From a checkpoint of a small mixture-of-experts model trained on Wikipedia.
Experts: 64 experts in each of 10 layers, 320 squared ReLU neurons an expert, a sigmoid router.
Training: a variant of SOAP for the experts, 8561 steps.
Below are experts of layer 4 (counted from 0) of a mixture-of-experts language model. Rows are named router (the router's row for the expert), down (a neuron's output weights, with its number) and show model dimensions 0-255. Each number is 128 + 32 x the weight over its row's rms, rounded and kept within 0 to 255. Numbers have three digits each.
After each expert's rows: a language model's description of what the expert responds to; "comes before" lists some tokens at least twice as common just after its tokens as in all text. This comes from a sample of Wikipedia text that the model never trained on. Tokens count by the router's weight.

# expert 41
router:133101113113116121132143133115115082140147148148149103077130116104159143103088120137124085143149161105121107152172143166152078146142137167129143166148092122105139143163114115074133116101144088113157133090130133104110051133113110127159131126111216134113112122116081079145027121129117120211130060123096121149173176134158129106107150039092226088097067120086120094152125178134151127080127116106158130156154114148172159147112196210138095171142151106255110120070126128119092180161134125146147113141113140163157141145110159109132123133121094147115085173148158108146113136134048077134135085113132170127128096135121070084113116122138208181129082102132136119145089159102143098172129203091120090117125138099095160113123130121096140106085097109094077173120117130111112081120148212
down0:122109099120180141142086109093093127140172083106186091130102102094129128151092095129120157136101069109191178136097177121196131161186119101131140195092156114160171090128142126108141165117152125141172166127100172110159093051152128063116182108149120170081149151097172138080088140104107098086096130150096114179113131103064140147181139120110114165143110187138145133084122167181089121138135121130143097158083080130130128146107114142120116089184143152146099102090179137106103161141106147044159146159085108171137125115140100132097150130070129100172195107100067117135127147119167154140047165086157096163170072101107142117113121090096128180165139156139095181041094151169069096126108108145179115111133125115129114130100123149128153123156109097136143172073175103065085166172164100
down1:114092102152131145119163134134117110156132128123201109060146156107107103072123138143117096124157106125096171076123164096148134130061122163065142176111157131083169131197140083116091115113142135145130099159189179136197124114156096160172127139137162155113221104103101145131122172123088168089096125170046103117163130094096128103144169189175117154138122141123144082154192149142138109178095123095164111177096176182093130121117142164139100144179114117127164093129214167129160072184136162148201104130133130063093149194159085167062136119166148100095161118115111138135115093116130132109179132131120157132173157143189137141119118093113102108149148108114126116151141117062090183112091131134086099158139130125150121179104110059109122031189073146114160126095113128128133114105121144
down2:169126124173172157120077204124143110089159146087160062170085162172131220222160109140172112136117138148120133106156211184154074087074138204116166181189128150152157131107176141130126085133170130148122155127100150108172088111197123114115090120079122122146139088147151188144177165117178127100137131152113134081143084096138160131047142138175175112180145150093126169104130136103136103152128184134105164122175114130105146132053125123146129105099180140084146126129147147132139089112170129144148083074110132125183114150112149162073112178135081127173098217069145156132144161153128142169152135178119129130111133125163139098102124152147133152127137126136119146125075118082160121115110123113126189093131174130164153111145144137117131126061100179118146160098090111105101096167175091
down3:080098187093132140118158151130114141122089135151149117080115146182133157102095124166148122122125116182087120114093139155081130188126114138152161107080141138169118141108111160158164119134129175118131130112127140157169063148141181134110104131108107156064064104080058064137175140111152098193140091105174129179121173103084110123042143100165125146124049127098133116176107079129088106171172083122132130086107072163166122154103182144160168131101090144132172125073080142189129140097096119074138157193149182099162126076127138121137122096169108135134103135115103065163083136134125166140150166140174171116139132157095136157208108164086146137118121163158099161087143190074098166093103135141116113104188114086153176080129175155132128076163131136158141069164126130158185093125115097
down4:088170186137144164134120103105139110124148116172131130106143134120098166171172146115111176117125188115142154157122051115096189146109147068102096145150115060094103139108083133155154095130158140119106065196118140092101147131153070079214121188098113121137109130158090147071166191088137138121153166139090134139198187075114167087124129127116104125126087105143116141140160121113026145142152101118126138126111130148126161100118121178113083178080121165101116111116117148151160164119093186114150125090121148099063157140108106127168117100135178165114149080088155136080083138125169149071153139103085093140163153131192134093100106110128104118169179155170110177113148117215102151146152157112119181132074133078171114077117164132115127135188123091164159155144113121103186067142074113
What it handles: Word-final suffixes and abstract nouns like -ing, -ation, -ity, development, construction, often in section headings such as Polling aggregation.
comes before: " of", " and", " ==", " in", "==", ":"

# expert 30
router:128117114122116121107123130138136154127198155068138168061096114180109124147124089116219087115130206158116129213148167082171143133154221132118154000128084100107110114114103123146132126115175117135120140147133116122081159180115135103226134148194062161112093167151160120150094123103094131158113092123111133135124145145119128111090136143167158144116126115195190139130113193061135144124138104116148122142115134097145149149114204088079100141135125140150129108118143135113122117102132085150135150113142134132160201172111156140133125090114136113119190141148124136156088142139088148103135214135134230136110161135093146099148106132130170102109121047136122157125109140134099089155133122190058118100114143102077121138152119157174132093108205123140095123146129127134141143137114168
down0:145172163142088119188117148139115174143144131137124074070078104172103132149090093142105134046121137107124128175148124122159161094152108097198137130151136131121149136147163144139127081120120107092075123146092164092153054080046146094140060151130129168123102166136097131162080099135127074159143139017134094107101114138119137179109149132145089173167112187094141149200160109161156134086093106115142181099134111141164137140097175119114116123129115157118109147092139184117118147158096131069064197104166175113158135128196105082157175149104144123102104134096059146157127106135162130085155109113114077113125151127123102146115196097110201084122158155170118090127111145117160119088140173087147136111120138099062170078092113153133174100101150071146126144087149171126163064089141141
down1:135136083140155112159166081188147118158099086162084153067186154135125132103165072114109139097154122119188108139173148103156158126146203076104116127096114091149113120104067180116110166093115058148108120168094119170103124075108117147047147065154140126123102171087130066077129145115138159158122142114095082128103132083107211130094152106135165109097076114135081117194105152118094124109096123092139100132118138090108118122110145198196100098125099134130087064143155109164136109128155156077078148113087106120099159171158103131080149081133112115162140119170077188105150125159111175104102113110093125085164130156165189162086127228110173083117120107140097037106128119106193104132130126160143161110095131204098144164097112120136128141132147173151121122125136105127166132119154155
down2:133142107147143148115165187114110145121154109088107105126116124208093129155202123194144110086119064088120083150118101166126104109150116077093109094054188127127103097098122053117143143147163139148098154119147150095106197124128180162149154171075098121123036111110111080137195106136124129088109174103160077106141112137169204106147173184129106105135138144136196139171128130090089146140091082139108121090124092131135155134189135112099049163164091111109131094112173085164124171065172161102127153141110185084182145155149093105140148143138113152152093100125102129098173156119113150107129122201080098150165155101172114129102141123176148059118126140116114146114162114135119105067104113187164113106076135075119105132114182111077140132160166168179123099156112115158141116134081151
down3:152099149146174104205160159111132122158091150146145134131109129082127157165125157154096193109146184147114089094106133096167118095086114156081106121109073148197118143086118204182101140102127154095095093146157140129109099141161112234153145162182165119121148102165165130134133157121123098128144101145125151135124133149164115190118120144101135136149110161110121107203135109197122110130133130147105150106156057110103167109099098091175122109110160161186154108066095167133100174160128087099177170116156187103147124100108131101108125075135136076126074166180139098109111103074059151149118129110178148142122173087080121129105229204160090119124199144119120115127113083108152119132128108128138129122198139115121144116120133194130088159167066106182078125134165118167184130138085123
down4:152167171124185146134167161117113178132125112141130176164149188139122100175161153165137127090181139092126146128098105133102100148119115150075196159074110175030173137178113122092130078128139176137145147100079085138100149111140089083087077156046104135163111127144117127158107186183148109112145172163128161159105139123081157107133164176108128165132128130124109099142155091154124097135117172140143115141101100174147199171124102087133142158126159132129152077114082172228140162162145188150143071164096131105165134127145103102109143142159171176156146102052144110102165097123151109128070152155140138112150112113133112151109157102035121158155123043073091137125097122175145141121074173089126135065149159098099098156116093174111108153149154093135156113124093149124135169160071146
What it handles: Sports-record and table words such as Round, off(ense), Total, Lost, back, home, set, in season results and statistics.
comes before: " of", " |", " to", " in", ":", "."

# expert 1
router:075098142138126120124127147144130132124055111145134184134142117204194149126131132117151106064199115067127127123229151179089124125131108155114138151169098121135127059105108138143117122132133120123217133121152093133084138123105157119142159134107121140111123116114136109133128145105140101129113132153101121161165134127165106104120115040134170161086184147138235075117141162142159110135127134115134167247123153137170130159132134153107102176140154133157128140106119103131111115182145106129140134116106114158135197114107123116115126208126088118158160128144164084124129168100019108156134031130149173170118124124130136180141130113141156134088108178216104124150128137135120118158141131107000114129138080111121156123107099102124129125109114120131135129132123134058113123113132222
down0:133164106141101161203046095168133097070109149146169136135143081167148103173128168144114147121139091110142168125160152128070155161090139104127146182104130170152162050102154149152150088196094151104099107168147046233106115193188116144103128115102153122169149123124155134154140124111117111099132123110185148144186112159162141158197093140142125118097136140098119118045147162081145069112112158151170150158135152104153135122066163133106132075183176046078179132138102119159123118148120146145120114139084067131124113134113164035118150143139154069131091127098169108105179129127167203148074094145096162117131105117130145134147128122143147159131137137135147109163135123117125085185133134213167136126139137126165111069136126132118196117101166109126127119163121118175140149137173156
down1:155074144132134161149138093144074082163233076087132129098110164128120166197098097140114123165114167101164098126079138156122115135151144089185102026122186128109154168078140096106155163161122116150114065123153149073114116117156110094132133085161071095141143134130107141119099066097080107093125067114134154090073075134066103087173141129127153150111089112147084142105154125080078166114110144130166061072140115120129101102170111144182165178159168123164109127151130141157151180159165140119127142161144180124109116116084121138087101139197122083107161113168107139156145164081151179202149061129121123172094106140109166111094141086097164129139184130106146159100094116075147132134121137167163145095103086150122140099130179092153121172155095094127136164183152164087114091134109120
down2:184106147160170116188096130110134138176167089169089125128086132082138111135182162132110130185104163155157167187112133141143118180126140174095122088146122137077149144170178162104093113083135139125117104141170102090136130176084167097169135096165145121153112102163114070149168158125173149102095163118129125187117120125104125140172123112107136105099170142163142102164128109135142112124175082090065179156133154147164116112120152193141131106136092121117139144062112092132138118135126098197069131125085136096111154138089082092106164155118136106160121149124136191145169120119123130129186119117081131073152136113186046100106121115119112128076185197056150171184135139116107041181163141185163115075059142106156096132132090149123137145111140083079067150092138117105095158062064105
down3:104222122093148121120104165145089115069115151129119105111100130129158124125156153107107134143102146184080149091158144151137180178139181110115147102108138146132151093077107173172179129140110128075148139061085141139111068186091148138099141110172127194120140155172182118099134167118158062193132124141152089134115121116119138092180064107111145107151144112130085150106109125087203089096174115126101082165123124114098086126027152199138092157103094173187158161107079136141114105100173146148162154179069098100150170106118086105068158138092107134131152157131163112150175108134106129135168131133182111140139097120164141188119131116117109112185173171123103183146158149157121078157136112109103169141161127062122137168091124102185129118107128156162187161070087123092160107173132158
down4:102147121113136127144112166101169101118138177182108151109178066165141087136171192128077071123125147089230117136099089070100161155193104090107159111154142197155083083082146103108114159072198115125148112143151194155132106121087122082176153180069125083133136099113126127123118119108087145098101118106118153154152185106172124070136124122138041151092144147105106123114152118140118205111178158138172114076094119177155089106171144102137097086129132135158199151129148108127150101105079170159154155092120129166148160075123084141146094111136122095195118065154088117160147135135113141078126191132149139176102119080134106159099152147109118131148118180144106142165145092189136128115075115166079148130169139078145151120144127147186125103073123104137148141101135144091101128071172114
What it handles: Word-final plural or group endings and head nouns of names, such as -s, -ers, -ians, -ings, Party, League, Games.
comes before: " and", " in", " of", " were", " are", " for"

# expert 4
router:103076136165127119136151113117125168132093122125108163171110113146152098081135131081100107042055124071113154086164141177163151108154111182193126138132105141132131063129119162121105130105148136130178143113144109149188172114148181120177148127052109109082138159118121147144227121122112136116128134103105120134142089142184114118117138102148206084079163163192145103141148135135139068108123093107191147180182111175122108115135067065112090120128095117157094143125130113153106123096187143138146143092171139128128036146094150141135126146108127090133154138123144083136151144062126142207141166081158187150090093129128120110150118086147175175103134177199150111141137135158125110132145152191098151142099125118140142158119084091125120099108104123126093132138146135171120063094128254
down0:136153079065175126131119129128112144151159115131152126141134128183148106103139105082093174111123182154120086131136144150115108095154154077064183121114168203140181090126097102150073111178146181131099157139101172168168107105116129146109131148063131140148160102143122131143085169066108123141122210126113133118093096119148134122100160197143078135088179129148187150085139123095166140109134140170145092124157131137108146183163128125174108066123170067097124084119144086126182108153171183123144083092095141126095211078121168142080191130082135139172079104111124147127121110149171160060104112140112110127145089089115102096081082079107140100081145081127169097129107093092114096112188107153107120118125205107131170143093155109074110097094180109167114146097151114102169182186126093
down1:121137115109151116125075104058111168114151092101098113129181173092110150084160097159105123064137147077130140124102154128091076104121153113172115142126200077142196141122172128100182076101069109094185158039090138068110122171159114099206083158149094109131116121117051162080130171153165153134149107124146206078060132091144110090095130170107115166083109151114151134108143134126121120146135108131172077126173152106104123142157127084132166158128127142139126169065137117168114143124145160076173140202068116115128136106118107150126123141114170107152126129136141131077121127101119142115087104124179157153123105170201123122147151159165099139084132156140101139175085152073138052182103155139204185108157099119175131140137117107147085121155101137142109102155134166159182144143189153
down2:151118117077132098162158101131130111118157110134109152119140135155054100145124080124140145119108132146167104077101158158104164132138052129173160131085149118177184135097112142118072116102060106091193111086172190187137188159126109097159167137164128076114154176119102133109127106136121157141121133109154177131109078104116138161159080091165043148124133105140102169144200138101066156157058156151146119124132117106151137036088148185105160149090125199133125144133116123132117086108172130122093151113114153148099133116164104078157123137154114032106140128182122170156125142121199124190043140163115150127126063073132173126091141144127144131201140119155095131100067130127101153117098086167207156151108134163139122153147157099118113135077136098119139103170073162135167130140116147
down3:168093172098091113099152120134143159111138113093075091136155159076080131128084122128124100174146140099131099125094140085153157137142120136138088133128145174085137139159142145128124138116133138190087089082090178113093128157159121126146163110169125126181177121138143104167064083169122146159122174147093123128097078116116134096143136123153100092080112141136153155165048125095169159108174134179116069152170099131131097137097157144127159131120182162130178149120094098028162154134156136216163100165126200149104119135147116140172060110140093046090060093107111116137087105148194161125064172129096150178137169121109119136146123120145102113182156145154141184133115156110063140123140114083137154097160162139082092105084174111131176115139204106148129121175141114169096070101071069
down4:099195078101150163084142169141085121117161108151115139123199135087079118144181153121188195114142082143128133135130106092163127154113125138099126141135149095110140111158134121125129129105083189085149116145169160094086207155120163126169099130173080173183098114101157101104107187114101093138131138134125150130096086064098086168103090157136096171145100093090062161120111120142099125157130182088117161152107101080133113124125136186107184080163118129128114114059143194120135153092073127137139128141173117151142157234148093154110087120192119138139087143123134178122157169148113122162177091132132148141121145131112082077148190088162127148115104114112157093160110117129127112154097191108166082111069143078114127137145181159068100134133114081206095128158165094113161165199104142
What it handles: Plural suffixes and plural nouns, such as -s, -es, -ions, members, women, students, often before of, and or in.
comes before: " of", " and", " in", " were", " are", " to"

# expert 2
router:109131080136109113106088131129119182158196123124165179149121120111155136032130178116148096058130096178126127169151158158079192123105133155171094170121106131103142111164104103130118149135130074132140152129129131177151085144136146114144157117096096232103087105123067107142136116118095110179130184144096120143135145143161110132124113196189094103119157161094101098147078171096149114095115133138104109199117143122180179119136085144111000150141085089059104140166123100128105106143133112132165166113140137121145107098118144063153109122121129134055149164127147139133116158078086188132121131130127020130125145106096148115158159097127173081098128058152140148148131123107101109128132147164063178124117168083148142115116105107125110085104100130144108120092149147154109157093103129
down0:171166112124139145115102127118087149098148142087085113122152151086134091134102115171099212148169201143198078073083080096155154088181149114148130113129086162138101130162118170087134153089149145162142156139091087124165172118097136161110118164103146131111188106161099135137135099130074141175142105121130150174083101138089102134170171105084044115155084168171106062163109126096095132099115101132123113107148128109136163059107104128157197107113098149116133097106146086090158140086147095099120088122098137127148138115120119170167098158140139155144151137111147059121095064125121096134089174197129100117128151079177095116142132159149107179123167181017140141141139232135083142187101116109181120114125095123180144149116157112150134163134101133178137109079161143149097088094161160
down1:130131149080131140110137116148090117196160130133145140101089195117139107115148106114129132158055142152150203080146125084102111119121107101190180104086132125153141139085139126117136097211136049131102132109166152132144081107059089156080142099155126123126093123147157087080149101115104154138186097189129148120048140133100185104149141056138132091148136114114144058115161108123115094125074149110161107145055081135132110086083159127145141122176151088137192173048117144142112186111132075131099179119130138150139144127105168102137169150108092153047106144102092121123105186131081110123133067104122139121086130166155116139137185143138115115162165085150117098135136153136056109154185107148167113139082132173135142136186118187146132128086102073078155137127101160090187107185135115
down2:141110160125130120079138111116132106118074077124134155169131095160099167025068129142088098067107136067139218091178148083101154172116105168077130156116165118145163176105127122105121134138132179085163139086118176131135120113083067133126141138108095144139064150050114146140101126158075111087058124121110095106074174157136146160121084166129095111149114095201152151094113160108176110129119143102125155148101134121100115109143122081129135133162112180116148111133160132110176150118067159125094139157109103108152100144193109139088130168106162147075103072072189093107062138157140128112121065136157173152092157083113118099103166107112140171085145178170108134092075113103133142086135052127152092111137132108143137116109134114151097131177196140133080113146092082147202130122120078
down3:196161135122126110188127163103135125184112187112192189135171133116163124172158107191113177089068133155168152184161094159118063074097128114200120153117145157183172099071161156108138184099198123129110148164074158120126073105105133114096094114111102135131092131131120153146200184171146111147111129137192161157127118153151089092105137153136096129126134150128116145117145131142153134150169109148105119139139150148126133119195144148196139148123193089120138131101109084158189112124139173096064143124103062090169090145110131161127178041137135125126085121063138131145126142165069093157132130204093151073203133103140110134151166126092168189131116127116186163114167123123097090155193162132192104132076129123121116130127111132126115162170117144117115143115118142131116110185131166
down4:146152122189133101134100112148148095093084143168132115174132132153128151089122018131123106099112132132139064175110110133154148060176127163189123170141130127161114186132065136106111156069120099129155196083081128105153184134144111121116111139091183116121080148144114112082147159155127130163135099167131131133084116130105142107094202135140097135090126141115137186120159151102063134185121082126137057088131095169125163122105088145159102096159143145123120073143152105082104121141111132104132120164128080161138160000180123086201162106127157126123130126168173117161061151096176120155104171190149121146166137109100153152079161109120143115112163174168151133132144139150140151112037111172102086109117162140111104131112071108099143158161105154091099095176141121116110167106144077
What it handles: Everyday nouns after the or his, often before of or was, such as year, family, village, District, school, population.
comes before: " of", " in", " was", ".", " and", " is"

# expert 23
router:123120129133104098169143152089128177138106144179096136085158090160171129129110089100127079133019175181103139087107129121128136148086109175133079152136145139125120132147198115107092159148096154180099108114107135171163120174126152103144145133133134137081117122170100159149114121160134061109136128118133097130125112135117076132105140171152073168139163136111130150194061141129137093183170124130165167106169118130204115207103112170095169112179083050088077115127099123119094153134161117187152165112144163152176143193167106136176108125111162130063102139158183119142120158090110127135095175045172163085064096143103117137188174148190114150150132123082155118105185152107133056098139112145118130114157113130136135203125086114163074139096087151153159123145153172109122163140147110
down0:162131184132136207135154162100093092119163050158072122167109181215093159132136113136139139215199102098150126157139129169159151172102125151020137120116171089152136157079146118098149117161130177032115127110102153108121115145120124116106096128147089099146115121142195088115130105113157136110158136077138128103192119133111147183111127134112119172161144144128129103168130111118059114153130183118144084203099058091124045139117119113103079072144141102096128101153120141131159111090083141123113128160123132136124095149117122123178100116168151158118139131074136120147139124192221094128118115155111112164109098141151134132113141143155148162152136159171130121121072112126146113110145124171107144166077065119132053138154152141162155159137133090116184162123170111092183164143155061
down1:135148144138161191121126091115108136135112199071169146091177081134118158149172112128155106144087166143131179169085127115085143137107176108107109100108126093078062154130104072151091082188093067135118150094158138102107054127119102140140142152117091120078207123135056150071111167148152108094161101136142170067074158165126124145123144128093134143110134075126148203120169152134119114094150180118188162203099119129099113170168169110099189073122149121133165178172093140113100107074058112126165173102143122143103101175161180084121125108115104098121091154073133157152155128107115184139149132148141174157156121101065124198144158101085153143106119153121079124120098179116080103125128141082121148159073101100148112103145149154108119114069144084128103097101129106126139187103110099
down2:147122155105085200107185121172137116147108105158094071121127110173110128159150135135109122148129119166175088149115168073114123167147066161120143108080151164146091125116085111124129132142096155081062129160164173125148114111109164108134237121239131134184086125054053175160125141120147194102148165136079169125128055099162179172144136135124133166128174115125150157201159163145142114111153155103123148112120138098204103091181140154148168170146152087150140125155133131108149115105163127086109105166195172084105184084157126129058106087148142115165128142154121148091072159098136103117116196127096118130138114131139132101123136092119157141116087096144095170090112187190147123145158138173109169110112150134103168122167086129156121110121161166131106104152089114131173100184124149
down3:167097184122172066126102123106085146171120142194103088098137149147161117134066095103174129091150101107172150145139140098136199085175102128047119127128134102105099123148127127155145132186124122116147152131154143090130101154144147135138192117176088177086105130134129136061142141127171141127142150163106125106093073139110196090118132154213155163153085090099150098142121083200162134152138117109157133151158104092136183175127110129165137048132143144103089103143070145120149105127060095127144149107127097147149144086108115117138120133193093088117101141128149114208164061168162069188091106062184173119114084182114122146146103147126142148136137049092118111112157095147101119184074126154118139126131099119140136069066087111114138105115182074116090091131095133143157072160107133
down4:096154059137188136110128163129147069135165177066158114144117158120150164080144058060109120133109121119161125151088145118107150131139127154126195092139209132106134138121154127078061124153109155103175129141097077123106097167137152121194123109163140089134185131160122150140107186116180107138115141174149127113141099106159170119124139155167107082030148121183076090172100080158091185116103122110151119082131137108138146090166114166133111134141144111134073176103100123161126088185159097122102121204104118125143144122086181119133140127123118102094085108141069125115194095088086089122120159120073121136111151102064137118168103201102172141146132090073144099132110145155098108152100163160151162155085186103086108191062186124162127133162158127167082140133125107114116099147067134
What it handles: Pipe separators between numeric or date cells in wiki tables, such as vote totals and asteroid discovery lists, plus scattered word pieces.
comes before: " 0", " ", "\n", " 1", " —", " 2"

# expert 40
router:120139123123106129112080113121164191124165096190166099056144102082161112163117137127144123053198134052115105101159160182137140161150184103114107155142094131114134136103170147077123118126084098119182141112157120118101094112113134126111160106219097157112122142126134073142117113128123123156141153169103130137158172131096094102087123042131189126133150164151192109113131149108140075048146144125110132158167140145135166154173163161051160110135095151146090128061116172141131164184131152129155137113182124166129239179103154171138115128135168177124148203140162071123111150143082143140142096149141077134105165101094113192140126087139172172102096077187107113128129127138138096150149121169076121132131085110104129171122111107164137128104153084125087128090111123110106080136123208
down0:106120075150087150175150112116154145095135131166131101125136138141128158163135102113133171131175142159118127162142114181115129090121120089164047100105132124118148114180147111134138103138143080134161125091110163218167116112110067122129168142195098126164101127127108128128122120110101158050117172146110092131119226164175080151154210134103115129090125076122164105126131095121121105125064126131124112157099069099110110110133119143168145138114148118130139143088156173129182141124121120061099094174138121102163087231118215220141099114097161085103169107116093144110109128182052142086155144160152130152145111119098131120144172109169086138193095131106076145090145189127127134096146086154144067103143157102069087207101164146164097159136132094100140112109115150175087149134164114
down1:114095095090115138080091133106121137123116121148114190122138100091137183179120133111169128120060178141164179136129118164122099108129155139123076095036151115139142167132122141136139129168115086117148055127122111198124109184232057121160115102128129132158172123157155112154178146169122090124101086129163063107142189107064145170136124063090112164094156159126132149143073117101085103082147147130093151152129120117107100130083160129099149079149120171136124102142127114156133181184155082090050111171128177106202169141117094139157113150167090125125136130141139119152125093069139091225115125149125121086167137132162093152112233130131124137180107097103108133101099084133137162075126137175152088134108125156110155103173137155120099155122148114118126106142166098067171136105106075
down2:141109147115095168075129104123136155079141134202212126123142118144079128116131105089134071083092123152101124076105136160119164140164114092111151181124152129137174125152099141092165114138192154129144168132171117113172137073130081200151154097178102160114084076121208153078085132123121071102116161139084132048164138088101122169063140101084104166144136112117107112152088145123073190085123103151092112125136093103133155141113157151136070106121126116080128137149073228138102080136157124106107166093088138096101120158133108100131154073073115128116094086144149116095139085109097172126122130144119178073172149173053119163125187126135127099095176082130168192197130127123197102130121149159132127164115155124120148159161138157147155177094114124143104082159119156101136094093159125
down3:161114135157155161122148097064128079184143106162128111110162067118131098096138122192120112157134107131176132156126116106098108098126136172143134116170157081170127104149100172096140127098147119162123179097179130079141125065052170130099131142144067085201149098069080100085098153089076099173094129154116160097121115134132140180110163142126089145127095133143171149147100117087060155099125091112090126118190161150117138144115153118113176142117146100103126126109115102116170109168138120079099166159159092215128147115128124125176128158174128092107036117111122105139134177073051131120114131113135055172132129085110112158158165167104099138073097106126117085083132116159158075226107159119149148112133063115177126147164118074111122101167120143166125181118121117059163084158100108
down4:171118116056132111138121155146137154081162119091140139122127137185122141148180155197176133095114080096119131129135168142083124099136157156166117141120093119095160166144165129120136102094174079160083080129094139075127131078160101203132017124141156121111095113083122167100118088154091093103098145130120124170136140146172162091142100117183054167108058089057164155123133119173115144115175083104117161153128100158126135143088144166099149122096122138135141176166124190153178131128117108144125137111138081132162115131076096154105133064150140151153101125115155148104152115116124191108137131120164171144178113127091180203134137143094122139060134116132098171239136155103113104209122086123167116148134140149169085123089167147115110125084104059103117054078123124102118137083148148
What it handles: Noun-forming suffixes and abstract nouns, such as -it, -ity, -ation, -ship, election, Championship, subject, success.
comes before: " of", ".", ",", "s.", "s,", " in"

# expert 62
router:133149128187130126086134090124111111142122139067053073073107136181168031082155212111149119151169119122114126123090138218154130155125102144219110086162137150128061171178141166118129129140090117135096121118125130136186044121106158118146148143122173138110148136128113093135167132114093125106125115063125125131145112114071116116106068060158159062112120140128150109134110109155111158082136137128168127078154097142101114067126140055154086127131119133169131103157124114107115137171135141168138006132138139144151079047122151104151108099112053101154157133134161109164154121123113125148131055114131108126122118145137144097154116122153112127121135206203122132145046122141113094135164149085061129118105149119114125066167121184127130132093148136167140115134134132068136128133117104
down0:182118105135129127122108121123092139140122146126101109149134156070145165114120149112150116155146165154153121152102085136155151151162100158125150092154088136126177109108115153133123124121090169139104140119116141115103113151175113179111129194125144148105151124157187084104141046174141153121118116113156148075113119160060158105077169129101120088108123158130148116133133138097107091092038102058059148152118049148121138118095114166136138178115149192127203156120135124086127141149156105093132125198131100145080112131080103147121128164137141124123175093166156084093124199110141154063130183074131179077113094121133155090143085153178116153088143157167151162200056095120197172158148136103090180127168099137066143192220174126138138089151142140125172125103167139047146093116150121
down1:151131090134138111126164120103074134167113078135095106175112184122150039155074090132162135066098184136109153118130073159109165151141140141127092142101178169119141167147150132219180114142124113106110162100184135096108123115186075057115067103126133135141107164103177082111148166153130147133065146146168091096143119101151115123088129127193176119186113184096173090098139102127100150063079168152113049175157117208112101119136071155134103132115151089115166149168183090106156052124084117105118135122116128114145118114110139089124128148100144102100162079147136146136177086132090129114132090132138155180174128170106097098089118132141162129066144097124105112146128099112164118155134129102119138135077105221098151169111185170135166183147165097117108146146081149111138135139167090
down2:067107144160175118133120150136058145083152150118101155139067085126120143060154126143077142114107094174151162116122148127167072074177171114176149145166099138176177194123123167105159105118128124073124135184118106049080097172150200119049133105159102127120149123147163108192099066122126113127108081167150168122178178096101080188158133173112147103115150167145103101120119167167145104156125108106076086128120108119179127165128104091125127117141069077087218171118121108169145111161131164078190140167137137054171124139154152107117167090142113151085169152116186150151122141086078131160132121127091106124087119168113148109095121132113112134111148091165152136083123054153105137125142183108085122082148115121099138112169149141167148136130122126167100101154143123156179112179098093
down3:105094112130126135106105142046121124112114156129118117062082181165165141155200069125108104158124116117104142075138108113124102162161107156179127113076084083147133148151115108175150108075181145187122149136109191164113126190155121144069112120092120132134184106119065165113154142149120139128184122138174158072096152117079131137099133141119124130140136095121144062116150066109077138208103190125188091119098125148092145135180107086208188117123093147141121178178127190121129083130103161168106130153115124157175131116143138097137160146124167114159151153152124208096169092154135123128118103205104138128116084143108082186084182171122091140111182168117139129131141171142175141129079117156107126106115068142157113136044107150096091095140168143136156105125126194152110140160177112
down4:115099111174166150106125108140097089185161116063150116125084083071193152168127139079155129107149120198162139164113154140122126091168120152160168201222126151145169109123093139153153110132127142101088127134099135071083146044123151159135114162144112129168138178139146165100111140118147107126168188140130089119172190075112123163119120103122084156135085104124115147093084097167167123116128135132099121141123084085099097099145127124112194091140106099171109110169153135148094100107144169155058172114120137189116131156116144140161144047113067149116121149152110134115166135149120108118185121079137160183090085105173165135130089171095135110106178104131188113141125130068123128118138098176176120097104172084085173076192143194092069136161115149091174174135119165189132152154134113
What it handles: Pipe characters dividing table cells, plus dashes and infobox labels like Kingdom:, Position:, Order:, in tables and infoboxes.
comes before: " ", "\n", " —", " Votes", " %", " 1"